Weights of a small mixture-of-experts language model, trained from scratch on English Wikipedia: 8 layers, width 256.
Below are experts of layer 5 (counted from 0) of a mixture-of-experts language model. Rows are named router (the router's row for the expert), down (a neuron's output weights, with its number) and show model dimensions 64-127. Each number is 500 + 40 x the weight over its row's rms, rounded and kept within 0 to 999. Numbers have three digits each.
Before each expert's rows: a language model's description of what the expert responds to. This comes from a sample of Wikipedia text that the model never trained on.

# expert 27
Census statistics glue
router:526516501452468419488425444512477517482563478522400486492516492529473590432500536497493442472464447462522532505526509507453498541524486555450546406455537507565474529571501402537530445509512509
down0:524442540472501505477474476524418562497461420530532520531506523449452476540530538543474426441500474387466471517567533498468463504490443569460476515484513564398483525541531529553527482503532470
down1:529529553522475452510528466512483456425429518579504492490435533427501505501524551479507460553482496451486505501529513555482498549501511445540553439591514549516477488430551504483559537508514470
down2:480489497485479536473473442514557456495500373481529443514472486522589508487518577447501446520477466508480492466512534468501493495504520495478493456527509503502491472519484637484545536498513518

# expert 39
Quoted song titles
router:497488494572527508474504543514468477459563544466509550458468459422401476479537484530468502479458515486483514483534491556516501518544570517472491471544473607557504493478456445536561458562480561
down0:479513448520515455515556497421568526453534493532452588450472448484510522458513469549490556435476538446478497552432470507545532488528487496527447418526494460526496501456524505513549511593482532
down1:545556513516559472521549516468461462508503478503487520518481482457516486463516498484580499502421515453531504536525484488444436526514543606434488469474495544538482542521530462564507492466522465
down2:488488580526536500545513489527528532543608488546473587456533466443522545612446546544575485439523520537522503543541456495513493469537519463484418505500514505512522495564560561537498464425569547

# expert 21
Conjunctions and prepositions
router:468458461523480504438506558542414450513533484575477496575499531518522531470549446545476436451475481465547563512519519550494511454582534538440542443493576540479514477500534475436588442548545559
down0:528548600495565489480481503508490527513470514485560485563422472491470537463504534509494489517515473499436422404485515552476464515492521475444543576542504502539533568413561485451508523444523507
down1:523501504498562542499492491554450472485369476468477568540549534488477526468440424491545434465460509482453474533486533517480480500553489496481567552524526494461471493501389495488505498474490486
down2:472512462581458547588528608504443514468508509585513509550513514474477539525511529508433542541522564529447442504479474553531529468514529502487535507511516530423544496553487392532558545555495584

# expert 58
Mid-word fragments and symbols
router:563478450565497548480505565551441566463517471471515541486438484458502533500460495532448485501501451507499441443488577507513463476548539564458559490513443548468537460506445496487513487530427543
down0:482506450487507473491427439478470541543506515470431471552541524513472484493540563465445477508454479538564471466449519544471509439470456516519494466495488597451433477531489438495570460503493442
down1:441538542533493619500435511500476515522552527553471490498529573475594469486442516494513485515427524552511504484439455523449460476549505530514444557469502526466523445542537525499503516531522447
down2:487469531519523519523515506566490482580562495517451434507472457488481505498513444509484490510495490434516481527534479501453508425495500534531472507548490548506500446470493447486523514504501414

# expert 45
Asian name syllables
router:441515500488526513453474489503441505482547485480482481524495464481441462436484462489436434573518499542502524480499564556510554514437527492425542475510511528531520532511557486493451587529579478
down0:504502401519525487430449543401491490585553526495571461487481538452509508516522543583538523492471449482529543553502547491420533548513496478539520569496487447426489502512534435481533485509518500
down1:476452468436495552580536531501473506487591487468422539464504446473539494480437464412503552454450533517538595488577559543471542449465553517440413477461517547467503499493457514512502535481459519
down2:512515577517532560533467529511524498484484530537466533481509498485525513475497452525503554474548482485525514440427492507509443520517395584547554436563454517486509436432482468512512479499491490

# expert 62
Determiners and ordinals
router:483444462474554466524477566493554418502481448519512531538501572532479463452523488533444490477423447569544516521510492481515472463472499503481549401507440497479541436563556533509482483435585520
down0:485475590454555463479449501508469556465441505498518540525450494470591499474468484491580502528465421462464504455533490466415434493484534496478484532513507474440503428405516451498503463534590483
down1:537544427509475568564477498431489473479551442512531483533525532500475507519488441500452474530574456510534530501553522530584518479444453490510466504542456477530570509593573476487549523501488569
down2:500536423535504516491486509549502531472429542480505500535474507470466512469475508501428547539468462458441547509526497488517490519476458505532509544452481512417528501487500422459554484487482569

# expert 63
Initial letters of concrete nouns
router:491454478452530571555474488455454514526531447546491489569506547511486519476503493587498518500555487488473534467495552475483443435470526485516523448478460505440542617542522535429472540518539575
down0:490526520468518440462456496476471436502511522498465480517511455485524405506489512494487523534543534532485503477497484604412494570521466537512510480457607532490487459579542475487500540483458497
down1:473515512506544493463549496533572479571441489484406488565504450497476508513476464511507426532410509500510527518449500475526586454522498573482427497451502525471544434461555510542452472516504467
down2:454562406504426482569538513459632523585486516502557488494542525513522513443517518514525428530474453489493434502474474506448503492481523512522508495571483503451460527498457468506479560533603521

# expert 54
Abstract topic nouns
router:526473442535486546550519421542478480484517491493525532447468561460445525538493523462444528502468475497508468463482466460543510476521473506484512520514468527500500507473505488557483431526523521
down0:566476449493536481540467529535416452520487506453457528500484522575458539447505555455554452557542483484539483411453469487521470512548484463500478501431530508464439541532482518512526512534511462
down1:499507390517529513508445584478452563477504558544442493542472474509461534492506485483461504461474540466488491422482480556504468472507489566491437558465460554494462477518463550523494519482500581
down2:472554363485478547542479455493489468508515462472541528483456563486495471479539535520428527483523537455582499544475470523484471547499497587441528545462444461552501499505506511513473560473470513

# expert 30
English first names
router:420513524468525504499486550579437448503523529470494523502570441475456420525467473461501501540598506510511479492507500539486539462526522440439536509476500501456596505540526498489467567531472500
down0:502453468497439443542538546490451492467480459446561461452507500508377538453468540442603497446493456507534527511516469528524452464497552521575560489488492535515481492515535548528596500572458512
down1:572467572509476554530443481517389571497492469546539552482458461530482568595528461486433520535455504487478455484534526492579536493482552520513545462434529490459478488546468577468495462482444527
down2:479451483508433460506488492479514525501506445481436485468431492489567544517430510517510525501569533434495482510490492562522428501496460504542455512475479458450523504479514486474475512477451464

# expert 10
Surname-initial pieces
router:528479494451498503466446504457410474511487555451492425586533511487473449522598523467605467519549553489419540502472440495525546545508487488531422537505511476548529470557488520522531480534486515
down0:536471562483517564551508424520540462449534485504484518509482503486469446515515464485516526519511484531520456496556569517462495543483461499485500498444533468514468497484454456475460584544523530
down1:508503402480529467517515495521450497424529504479503484516524517501476545509485465487548488534470415522513466485561533471511589498521510555545537545493487525498508456583516481429511516508504421
down2:525513519541533467472549459512429482505536430585467453551483555504496487498519532470511528467495473547447413528460441556485469602507484477564521544546416464541488446567527513543471513489506556

# expert 25
Foreign word syllables
router:521439468453516499475505581580498499438501566610557454476467413443576526467538490497459503509570468484430443433472503448475574463475528483496533538573457547443492534490441502483498468530550531
down0:477427524538536509477556489461473540500550543457523517498476552463445521502495554517437388497433518495564508587521463467457530495520520564509503487486563440502474483410572457428485421468474522
down1:514570588510456527517491465487433575470492514540466477466494494548445470495633489482486441526548469491506494553505484461524511442479525484564527469487476423453560519460516501366429584527519437
down2:555431450527481483532496481462503479409478474585408454556514533558511475554399499453473507495499494446452483500515552531477503497512521461486498496530499491453476558490468499470487506465557530

# expert 2
Person role nouns
router:539507478417444535481536504510553560493599382517442519512463516438487387543469495475465544534491503471436517518511462465532453553540510503453508492488514546505557499510487450551513474474568432
down0:505437471484507509463532459560505492528501457513488480459487451454493503532474451494534485490487448550516501519495507466490498485528559518440483478447473442479557448493500537439498492411508505
down1:471490548450563482532496522524491522445453443458557577540573474490432504595512462503546487426537500460438590398448515492438486487480482564514427568500494506510454492501506436506497523569506492
down2:564465622514465504513490532518544468543472537533542479511534492480497578377578485556495544509504495521479509495556544420550494498481488483535484522470498512488581536481545543489526486513548533

# expert 32
Titles and sports entries
router:486516438430458500541458386584468506489512442507472512473461467479454412472501512538438552518506543436535497459500459552474531615534541453547554508554515512534466500571449519538502534489552442
down0:529546491539520422489501492509499514513472461516468450491483492443580515523561440503489566543497483473553443535514572430521535500489484479551469530485462474525512613562465521403516534505546474
down1:529452484530500509463552507509544498520462475551538516507493402543462493498459505512497459515494467527484488512524423558396579420556517508506405491474569485460442568555524443489486524461514491
down2:543445526469451412498499462522500511541496541525517455505426509527405550471549476509531460484640529467527507418460509472496509557561485595503522545564545499497470441541526486513415515509542537

# expert 41
Asian name syllables
router:431473498476500528521435511522455471516529474519539496524470522489471492416472500524388503556522501524464482501505501458438494481519518505516496546528481472553519546490572438494542541508572433
down0:481489464463474590524551456560471473529503468559479489390540407518436548483475533484473484595445487504440491433551539511552459474485463474505551465496470469506466481560530548574489575460508535
down1:459453477484491537444514533515526432453495565523466521511521583488488484497467487493485473497507466464499501572496414455492529558496536536507498557470520527530534481515461544504477537485546526
down2:506519455497463505479481491478463466483451581525450528550563543435532512510406512504499578493438515438520493493541534526572471558515499508401494503505483491444392491553517553529412443439528508

# expert 56
Lowercase word starts
router:472468433528499529544478485549524504502582503434518458476430490478446482460499508530466592524434511451439512468517582566438487510500540539476462513464473582530510553482588497516537500461472535
down0:483486500497491499521500490551490509526405482433510492524472451465511507595430535521508539483464477504542456454510462461489475490500520555484531478478438484418446496467528537488553534455518569
down1:481465532520501506542443493512562530465516458521502439464547511408536441549498527466505550493488540517444518446459528496521463519549469477444507537540515495534471503507426491412462582468559492
down2:469494513537511481494467528504548450492493554495461437501538520552415491444445522474486495548515449516561502425524442536526525532497509484585605541450497539554567540510452471510477513527455555

# expert 35
Name-internal syllables
router:462533538505526504496462541473455467533473516474490441509510458545460417501564540474506479493460466530448500508450526428552548546466537528553528538560528429547490436423501500553525488590560519
down0:508505502553421512609518495529545518520453513534567489474579487512458513463492396505520410523519413487468512486504399453511482465541458518541509563455479513520532434507484382503496433485555467
down1:426495506444476528545522472489525515466522463439503544606476558490511451471582487557501511483502476493488430566499583475495490516553565568487488521479511485496502553446485438455502531540442492
down2:483438504475454565506436524527474473523515490525462510408498506516551548575395514480506458520479482543446492553531492502479524437447554506519399472539436509529534528509549476493443530465495462

# expert 9
Quality words, possessives
router:534478491564476535516449576492576462511559564481516474509532523461478456549515476557440510518472453528472450386553493481437497447501530437485474434561516555509526462554467493568454446507549559
down0:480486546492480541522533544519511491569419434557476551472527468452524475561481526539503478523487528481517459495522419484529511531494549498448531536531471520565467510415526495471499585535554446
down1:476540540510480504479529441505437469474552508432540448431473454553525521490457521462422539482517573437458512562434532479484519526550470537537502444497462505511482472531464499524428498523482516
down2:434527469514567495464449517439453490533431464508474564511459477544515547534524567521564514524528486494512465516562438525502478445446472575483512537492575533488421560540476487591517490545480536

# expert 28
Given-name endings
router:433517544465559513485466527527470521468513551480564476554532402424502470567488513483502524524537515561485492476467524449510599469499481463475508546539470552502509479521481519567414555489532476
down0:479533498478517436472534577504459485519536502490458542455495527492480506562487432463465485511408469516497460547518464502480523530525509461484485494452562426557539456470395446475435383458463477
down1:545513405456524505485487524497551453479479469513446461582500467475572529479476522458512489483465538479481514505570538478491411511489484433480330561437456467438492528493505464472495505459478457
down2:523527524522539497522503473465449475486522416479485520478527522562494494495525535466554519489464465519572607462479529511495512509503527565520584470511498482573497532439468490481544553499609496

# expert 43
Consonant clusters, headings
router:496507509501422563542524566515465427434532444480577464519531430600515510535455494483478531400479431519457498549500538458510484576530495599493445568513522496533534439561545487486516518494486442
down0:577454470491520485482513561578573498532514484560440588503480479438474538534540467470472489485425457520537537500504505486486536556472538564551483467450458472462425559509478504465548469467477479
down1:534531473575491480491485530571416494488481537522542457535530521505480505513426540543488510513524549447438451481514499443514546463488514493479533493363407500554511476430478491586484531488508443
down2:548456503553480506494571533507559466479488518544508501431527582528523524408524530445489537479535455522469495527587558502457525426428527462484498535485591449511504490458503505567527498446532531